{"d_model": 256, "d_expert": 192, "d_shared_expert": 0, "lr_router": 0.000607, "norm_eps": 1e-05, "init_std_up": 0.0208, "train_tokens": 343800000, "dataset": "wikipedia_en"}
Below are experts of layer 6 (counted from 0) of a mixture-of-experts language model. Rows are named router (the router's row for the expert), up (a neuron's input weights, with its number) and show model dimensions 0-255. Each number is 128 + 32 x the weight over its row's rms, rounded and kept within 0 to 255. Numbers have three digits each.
After each expert's rows: "comes after" lists some tokens at least twice as common just before its tokens as in all text; "gets" lists some tokens that make up at least twice as much of what it gets as of all text. This comes from a sample of Wikipedia text that the model never trained on. Tokens count by the router's weight.

# expert 11
router:125148127081140133093133103157133155155094123130055125103132124096096149093121066078121107089124186164133126161137109162173130136170167159173109106185106149123114150151154132142135146157154203137077049132102119154092134100122124085131167136098148130080173114174141120145080144121117180110118142136084110088176141151092148116086164153109120108213106073130146131108158173152114142119139139146104130123119139167116119120109151162100140075106147156196096211153141136105120113087131083075110134121160148209137165092169135128137131112159140173135067101173167163114180123119134155165141161053154169091139102113125181179128126099121131125122151133126072116021196084083104126119156090072088140046144078147092082087134127139130111154156169093139187126090111129071111125059131161
up3:130098100120185088160145144101150117174102131164129133132137099112166117124148142131132121161165162121130109139152157096094088175162110120047111112119130103111116113135102117069115164079066090144153165151125126192146116096173212156125091156086211144101162161095101128102127171086113144097109143171106108144106178167142108114155114154092154098123104073080155093178098143130094146145179090077130119165079118159088121099055098134134071106133171122188190124144131148150174129110113102190107106118144102087179169092096118082060082133113142123106093141151128207103131091155109168198143070127154162121101113105156161116189108170143082146088154119083146178122109100166109064096095108146137034122130093158138144147138162156137132072127118153105172156169132126122088077157095105
up4:147119134073140098096148108090159136168120146084118115118177075077108169144163100138104138103086103135142110149153143140171099121151164078157102158125115147122049115125125058089107111164136148072137137156250152148108143157167140114162166150106092085101159095087186062161108136100195118171133163136127096132132122130080096139140189096130124094191169117135102125105156164145075084124092064148082115084065139109077165115126143083072135068116095129140125139105080174143114099138131128155169115118170117102213114098137096062141114098194088106173125108137152119127114116167082172148168122111110125102148140142080176074146120111152164196119142099130138112106182140130095094200093107162092109126091152124097132134158130138111153071129151124159108112167097145142167148195155096
up5:111117116175101130137096135125114110163097163137139105219115109158131137128145186133132104157159137107192101127165154184100145164177156091120031143106101066140087101156106145151098134156091080125187081066129109171140193099146193097141170133118126175139134078145129176095069152153139127105143123128146062125127101123198113165073099148113061112148139130124159131113156167107131114139100099079130114109136104116138156084044123160103109120107104118159112098123120207115093079131203145106105168093141098170102091105138117158109183157096133155072101185159101085088149173160124101077102113152164165155147097134162157108076123094119157080101141156123137187124165186090140170105142158133118178076157177166085130149138083094187128119112132103118152118108139100140174087147107144
up6:113152154108163141115036129088094123118116129109137126161177131152197164120073101092116052157107118173121144082077193127081109183134148104161112141139210113144147116114112152116145146104150170134153129133201088093179085138128098119126090129117147127183099116136074102129106158126122085132146132090119173119147063132092159105121093073119094067119193104154111128181133038136117143167130136112143116187097127113172126139119169107136095138096184112127133106126121080080143127137147157125123110117094085147146051087104160141164098141145155148123081145136084151163176097078106175171119128067157140116147128103133109131144127085062078073058139125167156113119173163158089203149099170175141185129119106139117120146162092187143165124113134112119170123158105123085041139148099130
up7:100115064183104103135179078127123102123092204165134140084090111126155119109144167163115113140133162106100089139125150163097139157135127156108143107178092103147180064151135210132109122116173095157128116126133154049104181126092174118168154118128082165179094147149123144144134106186119124199123142135146132145194117180136100139103124109173094165130142142115154113127088127182118125128138138126135093120124183072069091132150126120155084130156138162149127126125152127083063183135178108072135086158113180159121145136133135143152113176128137162160130104129107060130100131213081103057141057129173180130132170071154046111101147117183165134142175146091113168121145074115061102124132073115086145145091100145175149106173113114120127140118135143143166158079096174100089163091189115
up8:098089116151135119138165142102168123131159162030148128122058130122135144066147110130116148097145127144063158130121161096181096159160139168081131117146073107119096147168083160051076096122140129078151112066149099151123162110148143130149178157106140192111107182128165096116183126117126110099105135156137068154113133146125136116137134121120201130146178120124145161120096139135099172081115092070183058148132123148128124121111155082154142076111138119162097183132160110103172166122108101181113160150168148152124148152122080072157121199113119155172131133110084147140096185105132129167067156074137150135137137117099126111103088134141170083184122181167094170135137138149142159150149065136105122110170056179116113143180089172125116160140187043169183121116063131144139135108074083
comes after: " |", ",", ".", "|", " that", ";"
gets: " ", " he", " it", " He", " which", " who"

# expert 15
router:099134114090137104125096142104090134107119125074137138106107165140216099157143192133100102124161097153146122117152156129123130171148151163141130137138059133132209139088125099155171129133113112149116162115118147073141112099158117115119164161180095112131116133107132108100137103099114133107119134180159104078197103130089146141159094138128063143127188128018142111161120099119060135178083146155108118149096110176150130139132137118086158124143210066130137117144141198140097142170198089081163128117153138114126099096095127112066143107090159159206172094165125102123134160178150083108135140144147102099136113105170072127105151159125150134135153134088060132102086183162165135110166156166173145113128162121058050171109162151104152169122118092095139109112084096136102083055158216
up11:129155102099170120076092182108143132066199117131100109134086109141122146146119181109098103186173062151104088151135115129125130162140118097091147109103147114169154090136147229166140094090106152153136092108132129201093095139144191123138157059149119077117134108123076122118126178156159141156053121123123146122157139130129156184174183110093123126130160099128061103109111134131113094105087131107062165146108159139193075088154108170124112122111100131125145090102151158149164158140129118111070155099138127087113216126132086117163141149204118111093165096126154089113157166132127119127133140130088188108105196092071093091103139099140128138175100102135143173128102102144124113166165022123154135106103124066128068079134144122100126184084167128147111132117098140065118184097108142
up12:087190132103118192117096112092125128160195137122112134099102171115177162157161132177132138128177124126139096101159102082135179149139167140157136158135144179101100196103168089097158096106166115105089154138195106120140069115034122100144097172117140183146123170085158069142040147152098108174157184142125108071168124176075204125096134144158105139114192114106108159148149075050122101162098140151070151112111065119156081087133131108088126103088108092161160095142151087119092158087106129172120126136064149167144138067124190111116122110118132120136125156086141180163155105156125100203164157110159125108151189195121128116118157106116101131098118148155098144084108116177156136122114123145091155117153142134123133134169076120104128105170104111115107123112102061080132108083127132
up13:060154105155166199100126077101115109116163083111119029141108137084131071069197085099138072142107148157101122074126100130146186186124093123119190142163123143060144143088142124148167126134080075108127154125134119118089191127153113113082103130122110071143142085135152135091181106086125100169134131135127109178102192123166119114118101125109105129109075160153127106110100151109147122162112086098129128137064179155136114135135109119091110078153140132146136171137115106128100134124063135080148142204122060115168115128154139107124088171113115127122139119112146125079090067140140106087105125094111142148196109119114161110110190103114171137090137196129154093075136115109147130140174159158073151114116182120176171153108174110089129218143177121148138096128100026118107110136129180
up14:150163092137187087094069128149093128092145163110115169131195129137188164138102114141056147088093138070146104132158092052190121108100139135120136120167140175166128094171160138132115140199123110076119173122150120163122146166127134129110092051111124118138136118112181091136100105110130121159085151148102178127143056137130128097043103178098120095199103126119096131149137108182169138094135116173156118141127100119145145081112125059086178118168134168159121094109159120137131133111112154081111168078145171169067126151087122101126118159131092170158107093164135139142131115101083165130104109140130196134095108089173124186130162143147120081209144169137114105133122170148116166114088150103143171149172189130065124168141158133104145132177131060173085144121090136160217165137090139
up15:152122091118126111144136156110103181125191120034160126115164134108161072177157091147116172168112172046139107104145130187115142119155162102145162177166149129109122086135101126097068114172147129103124159114091096105119211100103097127130145076207115132103122155108149113129131080114103097142085139050138066121092075066189132081153092100120094132104088068159120066110082140145158091102148144107151154150100162129154123176140154145141167099166159108170126154139126133078175149119084150144109149124151139107111143116152105111131095117101138138096094140088108238139112112161079115173107150150072149131118140130183146150122105124128069107121177112076085129132169165127116171132107077145149105125201107092099096076059156182107155154122076161128114132110119166164136142074144153
up16:121155157067118131102099128135115156104123106113153131114099102106142101135079154097104197081089198125144138103077103149138133152122184146180169085157130087144117110084115077136194113149180121086166128154138108107146183123121085132131114137147108120136150131114069138149119107085105099088117132092136111099095141096116099149140093100057131172125148088084069143136115136162127127150108133109170130140075138170151140149111187148194157129114201159141086064179178130096078231148150110136131156105075188136156111131080153073138194119158131110113143145137084143190135101208139135164126134136166149154167128142083063180080155152131180107163188148103150100099161073108149102083140146125136119166128100110101040137109163156112138093074140105144136141127162077166115124066086150
comes after: "\n", ".", " |", "==", ")", " ="
gets: "\n", "-", "|", "=", "See", " Coordinates"

# expert 5
router:150129131091156132109138162161131122121140123125099082132148082161166175109153160160158151114071134202129150168120122083147168145097091134071160112098110142117156103102129081133097157135102103101127056108067169142099088121172176134135146134117121127149138152126131130132131151113173026148095122143149149150101104127133089142113128115095055182104141154089090107178106143151116161083100159137146086178137197117106139167046045110115115115145118206145141145116128133152081130099137161134136121089165112158124176103200158167209074138115111162095128130122139147082163126106111137136083125086129165109123144173165093090051114118195138137092164076141197181114162096135153112097075131045121126132128117153099123193131130149151168121130201093128108149114105130038150080150139124
up10:137137130119140106130136111172158098193179100089167138098109181148123136140202096159097165148077089105142084067121091087070113109162125177160161102102130131148180163120143144120160107110113099106161100149090148132174123137136105107147107113169170097139098152065136069061140069075133207095130152153136133125157146066168109156167137091138063082157148132154159137149131091129108134069123152119172161152089121156076096188106106047136139137175157124174158117090135163106147153163081095102036116083138130130107129112139162142155115163149137133139126188191126154127076189093097145121132106148185106084136088125117145111104122134159152092138169129095106141103107156069132116121158125141088087179112142136171162173061138135098157086166114130121126139098091117080167114182084053
up11:116150160127135089074089151133170160103120090136105120104142098119209068199102160170131133159133162094101171127081112135126101186132104150090145110125151120110131129126182203115101085084141153135145126136108125107060132111164105136165144175150129187141106154197039123124126185117167130138132049127152102100118133146143152125116157095118109151102149055094155086117179125138118096143128167062121147122129131148186145111096086183113117109164143136134160122112105121148106098122108172076115177131126129166090119098065132116127135128153138119149098127120161169121149087084096132129107142141174139118123125152155153110148146138172090120189132069134224166177177117146138130133129075055150158159113060165112077191098179128156066129166179135108113155112109092155228092087161117
up12:092141154186116138101143137096104099165114163121082078151066034142157103101044151141104126139137139112140188109115128141150181186157161147104074166125133134150079116101130127102113124134141155134152142059081130110134163149079058093181150190092088095180083101138140149124156160113136157121159101130138151134142136143131091172144168105177133124110171128070126146109140161109078073032181149158090146140159111136177132164124115066099112116160075187155127152126097184143162165117138095117115111094124146143148106103160172189121090121123172129163093152094128124040151162112096062130166116177149118128072133129125102138159123095138139158077106203131172093148112169102101190102173145124137167177147113125156203130166109126077127138159105124121166122160113092111158140145094110
up13:117162153100094103140118143116145068105155089093111127127169209116149124091099149129118094113078137128116063208072095178155127108100201150152130140124137079118102107208069108118072142109176105112198124119136135085126143176162145103141093191154125145133142062154142115127147029116121102127194113119185069105125076132157129112142086075086111188109152102164139161138140101130119133162069128079090146110078135123167145078112084102087098102122106133137204175125148181106143127177107139136158112185161138134052143091124162154096118180172164181120131174140119191111149115147144163120110132149061140182089122135103124140109122109071098070096149118133123139098140145117151134116114115161118129149129094137160173099133142125094167147059179123105075105124169140103098103133145127
up14:114121141121102097195104069102096168107144135108179135171127077063176142115141143075075162091094141145134131116113133144123091111104141153157193073130145116187148124154085085120126081061141198125121102158099156142143140173182142055093085072112070115166154144072129096141165117100186142112186078156148119149101156136079133158187081162173090186181125099088066168159132117182124100139117222139182125149084153142121141176116068130050139099174116026063087146088090131130096118176102129071137153104090093119097127098123102108100116140134113154130133145118148115075095145192137116126135164137145122120123123111168095162112135172115144156145107115149142109123142124125149142162148149143070121099170102108172164118128139103160126153139145157142175132122083094124126156113121135
up15:138142160123142144104186122179160158075122098134102102106186149151139099198131098081091155111131141126175143129095093103096196087185121153137116171169108139076115085145112077166117108143177117107177142176126170117105119141137103134105140084067070104186087077159136105165101093118158067113088113114152074122114119118121151141121141108082114144123104129159118185137130195134117118101114174139144128036150119091123115121134101157093127123139113106110090136153157122124082180133174176161115101045162150127122097142164057198148136118055148143138128148156091086134125109113113095112143163153067145079176108169134119112131063130160086104114169155110160166144115141079175097077086040187120139104091115162089153154211149116101124109117166098193144134148097152167113151159136139
comes after: " of", "'", " in", " with", " for", " as"
gets: " the", ".", " a", "'", " The", " \""

# expert 14
router:157131148140144105108099085171160088186116125117108101126161195116100029124116100163127124138098152140127113127121124109174158141187098069102054140144119108118143172126133144059094129140143148113157138117072100067102178154139081177094071148114076110153050123121163085154209128106143139130125058125202086135125133124147135117123106155129165191083127143130118150126203171097109091176163159152146113095116199133179125126087088170200192115081120178135120119119149161179137124102136143132122142117087111101108150089093172133068144108131137206145133105155121113094114114146139146109102111130054155105108185170110140099107086134067110079129160111133091138174146191169093152084039126158172154165126117130144116166114129151139110149119127126128159158169129163169119125117139138
up2:188136118160144171099158149141200091123152115098123111133148160097164057064116131151142137130058185163179098146089174163092095128088132109128118091077116161112109114165157173164176119112179175133110153118112077123141161108150101079092137099100105146162078149086123154117112118151140160062140153113119149091127121138107051138124108143129172132094106156144127120121150151164095099104142179102127122178109144080089174112080148135100190119140078128117113081110154154140162113122106098139119196113119117101138169129093150156105077085099174113157095100129120181132210107222069141101121139092152164140144148170092162074106104152094166051122154065145187166115128094155090117141132141134135134124093134071128159126147060135120088201115174090184108209147148125136112125131115104
up3:103121155152117100134125094139122093130149121138130154102103094131098039093162135145140156146133158120109153095178137110132053128153103135105102155157129119071151130088126123111116092190097134146099112167128117124211139098155168118134170063148052095170085134090132168112139073095129139075122116138166111083112135107136174106095083159134154189124105120155096145132082164165144150151153128151103141100148185114158122157193050142137118116140113131107102133116074120189143150109130077041155093127126122120210164121160165141087066153105166133113103120094100178090128146144140105120129100129106045085174119064070117111129120149067103140077190160143141131168142125150151149133096136182104114131108166173150101154121153093156089113092132073133119140122025136119197108077191166
up4:186124204056126109153125133152183097137137169108141151145120095139102139153152137175122081125148164109066113108141108121123132205141124203122152093090102101121136156132116110114087158125084119097182135094187059075144174115176147150112137118143115054164122147182101092123132152109145132159124142136141117078156122107146073126183160149108156189104106122119121103108157155138159084109094096078114115120169146201137170072156132075131124100148136086122116151183123168072091145074087140093071111148166102135145202084138130104104187091133121099156125121125168120141138172127096171126144131070104082096106184122143136185113089108153184142162106111134120100154170139113118182084116134098151119171094151093101165171153087159077131064178100136051134163145151163123187113145117184
up5:168146162101182161118074196110154131187099068082112108103178147158084113148062096104109121213110132109127105208141149126117157092058149129156054123085174138102102143142109133127139166169120104095117122135108076126097201147122095167095138123139091142124097135144129103134116107083167219186113143130107112164127096133104105123103122135109172163099149142123112080075177203156133124159112108077118080138107175117120164107136153120131162138170132150158115112164148139135111074143134117142161128095140130094144086091148151145071162141142134093133194134121151179142100088128099140104098042097086147125146091192169151137123148100116141103113091102099074097122050102127165102090057113146169139136155145187122081105139121131120179079145104138117140152141131038063154139121125101
up6:127121124145122141127144129119187140137148140150150166209143126107130142143088095172117115122149219141183115126159107101121089125066171137087132157133140127107173106123069131116138115144119106147130075115075110150141194072074124113101091113099159106133102165118129111173130085103106117182140139160114184158107109090075155162125155082153093140071142110112126188088135188127071176214189105126157072134103149101157161111149172131105121100124096203150189149102153131136171138099122142120142155160064140180157150156151093188160119119072121157130142133154130098104098159079088094095079159164135170151112090159116110128084130124171099112133144164083130124055154159150111161129125088109174115135127157139085034123127138164159108155183167051212136130094107129100098138085119109
up7:050097122142129163099143172090174139129092131133151151103138144144114093196145154155142152181082153152147131162097152135195094164097131153169175152149158119214164135109172127107130127129170106100068123166099161148121104144105116152146103118152101075158134129130113132128152148106094149139093086073179145111152091096109149109172094124120090148141164105131089060085088146170121111124199156092165116146099088113129139140114141133173105183113213105082162086052165089180123116091110148074082095141136135144082103163118069128164095154126118120108152138088130122149164159159152161120058152139155129127146122134125169111126043098194109056115180100179087112077154091132138148108022152092155118158155101166136124111124176116148122160135136178137181084138084160140123113096105143
comes after: " the", "-", " of", " United", "|", " in"
gets: ":", " of", " United", " New", " States", " /"

# expert 13
router:151140084116123184101138124126140126101084114140138161109199168113101183139130166078128155095088116174183107181151122077199139155142120145100197121106104189175123121128158130123067147139059149107042110171094081138128094134130122180103162148168138099150109069164145149129136109077151152185147099127104140142094140081102121168103145122147087177121145130165142107103111108106068108133142100117176096105075125080109071111150054093057117112124061155084174138112132154144136130171076091127122210153112184138092148097100125175124130132103113147144145106097146131132076156121148112065099104089167168128155111169137088180104156131074121134084119074152161130125168093120109132166142109109079120124138070159118163085150179149116075141107092099143201093170097161151165118122150138
up9:062118123139139116162139114126163097126160102135121077095150124082114122084161175091150159095194145116133116150113141150175144154162153071133166062158143116142134123198156063079113196126143143123127147130098130116111105181182100095160140145139116147101101137175085109125191102139132052145051128038154094156110137110116146142170166156160126164096135196128127159095098103098104127098124106106086190132142130157149138132146149127138123129083150103129094151116197133119113089131102191079152124138080103134082123144098159086137119090141135168080156201122107173145123177171130109127152161125199086221155173107165130088086164171194154122089105159100101123098170107119153116111069134117107098188152129098136075158085151168049111132144131154109156159102126173112114120126131184
up10:116139121146118165166147175080083131157098157097119139130177145091157137142182140141100062152074076169130087125092116120104118115110149111119103159110116142147152104141152123107124128166119178137148095114109143085089081143136202171128126181153080103140117087185159089091108124177121127101168159120112099116089147130100119105138091082128108126130176159168114091150067101131128088094205138127162146134130127140094127089127134142196159123122153118145127131105148125142085154111143104154125130154148106107142174146045209142167171164129165098078117102011148182102164132119133143076086125052075176106135162111128098101107186083189139072093137178135166132097124122148120070115128074156170132161129056140139147108170128151120095213142113127153184126118188135180139193123123169
up11:086076143117139081117146204102144117114105109110121133121131149144106139130153149093164160110122103170122111166107140173122120155096091194157177131149098133084125080110190098152163154141159144112070145128067130086103123028137115113103116164123132130214042077120100186152202111136142159145117109162118134141078133104176159124162113168127149136110126123139169126118153158120115076127074070136099115146204124131119131179135151100137170150128149142139149053103132162147105148125112111123179070147109087141089147126096149103111112111195100155098144178122156069144147122127119062104062106086081101120156109181166179098122115127171110200093126133114152151171075120138146091079139064168132143173106125214113095140142146129157069178109070130140099129106148148107151113186144108
up12:147057162110171143185111141147142158025105104153143181136077143070122063127131127106133143116130157111145168131149165150123160109108127131158134121169126089147123188148116144091061094087110115147186089140029132129166090097164106093118145114163128122157101087137108114154114093083116158113128152177137177139157083111095147178154108141123130112129186110098108118076191093161134155109107080078153106142103115090107143122103212104087141215175174159144135141155135105103107086133064034115105104160133091111146099115121091144105090177114093125103128093162148135103111069128154102106120135145158082113096168113092142154164135107127128118114165125132115208099103140147079167172125093150148056110137135167080117116078132128105131135143175135127078146137165164143129175164047161
up13:149167108086110134152103068127166120121135143148099134106108152112079142192142106101120147112161113114097134062161130157187150178156167128117197131106125132080132090098106138153150102116096100140147126083092135151130159168183102094124152142097154100122106154188166167158237148074079130081168155193135097124116182110109078152084125138051170129092126146160116135105101069109148161122184133144129127066085089120135098145098128132173133212136185111165074155149100118131139119147132088095096143151103218105156062154097208119120148111150149130150156133166170116126120151096097157057150125118187146112084119157131121103121153096178138081117172172150130160137131141103185145108191142075137096107085108144118109102144135154130153095135154131118173104172053086138174146104152144
up14:111164135165148078109148087102065102112145125196121157066105146147156154100135112116082099162133162145135133130102174126156132176180158085111094126161142105145074121116137159136171083156070165128183139192130135094101083149093153106129131163144176152114136157139153118179127094128102100063088108119160144124139063096140166156136111157116107177091165141131118148075114113106181059163134126130137101125127123178136124114118160108126156113071141106123134055076164120097155071116134144126178104117118159199171158101117119148051107105155147110092180129152162146172117147181184115108218123070081114158163099163158158119143128162112104104063171095135193159134111164060108124067175101135094153122184141141087118108086183095086136199151168112097105149129143135099112160145113083
comes after: " (", "-", " \"", " ", "/", ";"
gets: "S", " A", "N", " P", "A", " S"

# expert 2
router:147121108086114135070076066061111130199100136129055106135125119162186154133173113107176129118126119125144091113178123181122141123088070112110147136212167115127115120127148126098165145118173056169096075184136143134089171110105075167125125133090122124083142073148182161107103194133182109089140126105148122080106091129139143102130113156158180096127146116141116132103158104039062154142170115135153104161075172186105118137118072166163128096164171132172103120127141144108160177103106137140188144115192179165127192110194150176107084132148132093119086132141159140131165220126087107125095132129110141095147135140131081189153116123129154079139125098176183100078152192161110104148121165113105111136112095135078141125173129178110142134103125140132119108106078123166134132101142114
up2:102088154134138111140094158072089122155127172144114160171104097147147159117082178151087109125099144047131112000152149157154128127146085103060129127080161137119147092116171184128125082183162076178168111157113127147020110156150195161099159192126141146126111148096088157097121151104133134145145109107154142127153106088175130175117145112194110129107142101129104118140122117124118179168102115136126116139194138151226150095089119135124087098099178082083147111160123153162171165157148124136101109142088116180163194196074152124139141116117112135078080126106072140101151129143139137096108176126091089124146142162133086123127121161193120118088090116121155140071151090093103161129150137158140122159103078108109108116101103128101144109126094114120156110139118154102141143088131124
up3:188188147091089147160151098097084101125114164143077096106144141132128138139126150134124090108088092114088162167152121150177090143095121197044113154218195152162110107155133166076134135133177145079122141101121078151170177135186095100113137142142175171130114112191185084108114092110173114109121113173100127144111118136165156104106131149136147138087130088077080126132165078061196145105126105190130124134114130122149130144118117125088040140096119126101140093067133161114102123136134113138164151103066154100149141122132115139119142124098175126116107118141133082141126120129123064048124152156073124140134103086123112111154173085071140156193116152126203103093153102100160176110114172163147093127099192180136071147151149078083158128137097115121218142111163153153156118103156136
up4:139117129048080095129168086098130077167114132088172167109165141127071142118119141123194156111121152158135106104105144117107126103165163144160181147205116120143133150103138182080155119115168125065080080144134147137096158154079087092163085038118182130128130129076206122057118105134161164144138125121163187104130126126079106121099126175113128142102135185146116151179130104126085159143142169102112121090141095095057141110157102161143135088146120165138141107111129104099179146137082118149155136125134155121125131134163106203088136127147124121153103128185203190163091089142102159090122145182124173148070149069117067182108110059085099095164129134102169110107130109183123145146114110177122111145132091139074154176138101137078104127101062103121134175171107170171155139096136167
up5:139123064125134109096134124161093145089085048127131113129127082084127133100205159132217137111090174153139167155119114136147099070113090104102106087027135155112074120134088128134151089116146115138150106164093158146063208101157144155171128097179108103095101173121113098061106158167140085086094126104119165068173120092119163100119108186079156149118103151115109139177121114117080170098109109119111112136151200150186115132194148109141106128156119111148113089073121144100115130095122130126102126151162121096124121184181128118145141163115158110166143125140158135154123143131156130107142134109143090130171147138136099144115157218147157088082118185143073151077161110161163150085212147172141038090134133173120163152171124120136068157142145133153165142154166127103067163129122111
up6:141116128122186110143125098128131091064173082128128115121129070130159096145170088120137096094146108160152078122094150158121153155099082131044146176108128157061085147126138105144160112123124100145110151170114138133128159131211141147166089106109153188124134155185146099160091165158065089107134120044117134173090150153103112100128132161173115080109112153157045168181141122125093111092120136130067148099194109201118097092129090174133131110106093188074205137144114187173136140099134068172211148133129147122136142143106197155144131157095150130093103118104144136136117125191125122219090149109132165104084108156106157111123085102113173151147131078148102143117134150142148123063170166125175146122083118131098129195121125178166125158119097155105131089177094133104118164124119149
up7:096138192092119118113159113072120130133135110101138126082134175145110127148077092127156124093066067145140141091132129084163136163164129193159134129086073103164167105123133116061081163099099143112125083135143148112140139194157095104094137144127071109116161128066183115116145110139184149123114030155153119183101177191100087159168199126129088118141093101137135125124103119171163139110196121132187126145120147087146127144102098165053202077118141142143122093123124140185167121125120105109102144108088119147152118128192121172118046134091106112157088128136161132115154134134167053089114109084141152101102109079121098133156111110107105127156085083184048114154118184121131166103111163144150186170150153151131159102122127174067148116164076156062107169107145110170126120130154140
comes after: " |", "|", ":", ";", " in", " 1"
gets: " 1", " 2", " 3", " 4", " 5", " 6"

# expert 12
router:096141113046213139124148092127146131108146147116159141232078126128067118093101088141180172110140141151128065166122158180118096159146120162091133087114113112126115092132137154049074105124118180010155109129051170104095134112174161156104160142095104142138100201130113128123122120097149148125085037147118157089112117149183185123106107147111108127101130103102108139123138123118153139164125147128128138064158159093128153132139176117189179086143156148112117162147114110179149100120127132183173105124129136162166128129112131141128174122117140146111095175125189108131160153128123155122104181114145150077137101071123151117063069131117130111166121152179172122127121154055152172153133133089091142127121081144093178120156127108160109107152068118119102102153123153206152099090059121
up11:110149102107099140097108079156151180120129159143133118126109083103126136112111153102171191072122096106089141082063168116137096107124121125106107114174125145123169097153121112117094097215123136112198146144109153118121118105141104120113082093157140223155166181147111170101142178084104135104133152146135125090127112137059143173154187139128085060144142072129152139080135188113068159179163136072106099096145129118186097161128208119127126082178180146094158105148202174156115104133122168130154085179131118157115141159090142162092056121102179169123163133117123131153061129101144144146160186130137106142164122162178206109077098108142117124088108167099126173109112134118171130125120113146078128044141124127151090098113071094111116098114149124116180088134147117199146142142089123
up12:130103125098171154127127127158129183131120145123083135098100174151116135052075135119145108152090105160130114092124120089166121127086172099178138127180142122113128067172130068117124083189128137086119166196115168099058175095113148134145097102066183056148105184126093175091127097097115132117104106102150102113082148154059082129138214098156114173164131129172090138149105094160066135180096125142101113147177085170152128160133103117118182107066121124163120149107169101115136114099118118113120186161150125122136159099156099112161113140102138103116113159093160117130068121104111126121145086137113141182160155149078198137091115172185116191128089180099128185153110133123140132150112121082144152048101153091100133176197149150060134127081128126103144109064129152127180098085145139
up13:119189104081117152152120156173059153127113067095119090085081150097171153173170172090178116165105082196113090139080074100138124136170146111104123126127144062096101085097114126187115090115088127099138109135077109151155179137171122185116108144137086105151055089168140108115178189159078138156130112099105104168095082128147142167091137147098119101172156137122095187135158103126161125101109125134098166172137107139180111143126103139146155101171052117081122062134118145078134155073098132085115082116156175121109120142164129105150165133147175127136094132081137093126111136147141150146156112066157153077126126179155143089160124153119133172102157124158113117123182141119120211165132169127104143130218132078128128133169136143124211096082147186150144049154092140118130139143154099
up14:100113110079125098088167059147125055134127196092133102139175152148152109110126146123142058123108131148165157103110139095088161096139133189104128087105133151094198109168100139146093109174124131099130182144189151085156130144181129077131130076105091154200063139149156051133095196125157124132117118185098118127134116102126097080076074170193156100188151096117139123133091130119138160118136152185128129187214136154134145127173147129084144196137172090122178140090130094083138124131121145086076166155113071105159119139093132088131164111151163133108066101125111079172120097148106152174110119112117097153135091115110149110107113103068172127084154136215115135090117114074100078140146079170137130166098093129071105173147161105107133106091136120150112144111086134119130136105163099
up15:092108158114158119159089104125078128133083084085146146135173108136112068130139119170185093144100061146180139169145127131186172110165103150152193157149068104124086182139124079109112128120170063098153151106097087125127140152124138153150110085104058181130108106141149078100167137088116063159077150196112115132152129128169135152165155112166154122137108116122127135100156178111137120129065089187087083145105159112148136109153184109160169134156152137157087146099141085197106107139101140098090165131116153097203095128091161160141163194099128116103092133132095086121132140157138063082099099158113090163124092086152145117162060089073127073151110163175104099083129157073128148160127098076107139163107093116215142123182115185101127147141169076156131103107161107119125136141123096
up16:186133041124144119086104094130145119101148127080147101114089066134119095144170180109120139107092152111160130194107080159110106149126166132187121115139091148154074141136131096140078133083182140098172242135134164145134109101124087108149100115080124137158139141019129089125117079108232105163120111123149128148134150115104122142099100172137127091115116157165092121093125149080150072125101129094102098143119149144054110169125135167129156073150131162070207148114107135115180193156112137145129126151141159144115120094143191128067166123120119103136143120098146192133135153147126131132127101175135065082113138160111130141122155095165147113128158180122166084153166120170146108085156071178141152147108138145154151162159138185115182152105068131047138097146138139170123174082130146
comes after: " ", " 0", ")", " —", " 1", " 2"
gets: " |", "==", "===", ";", " ==", " ="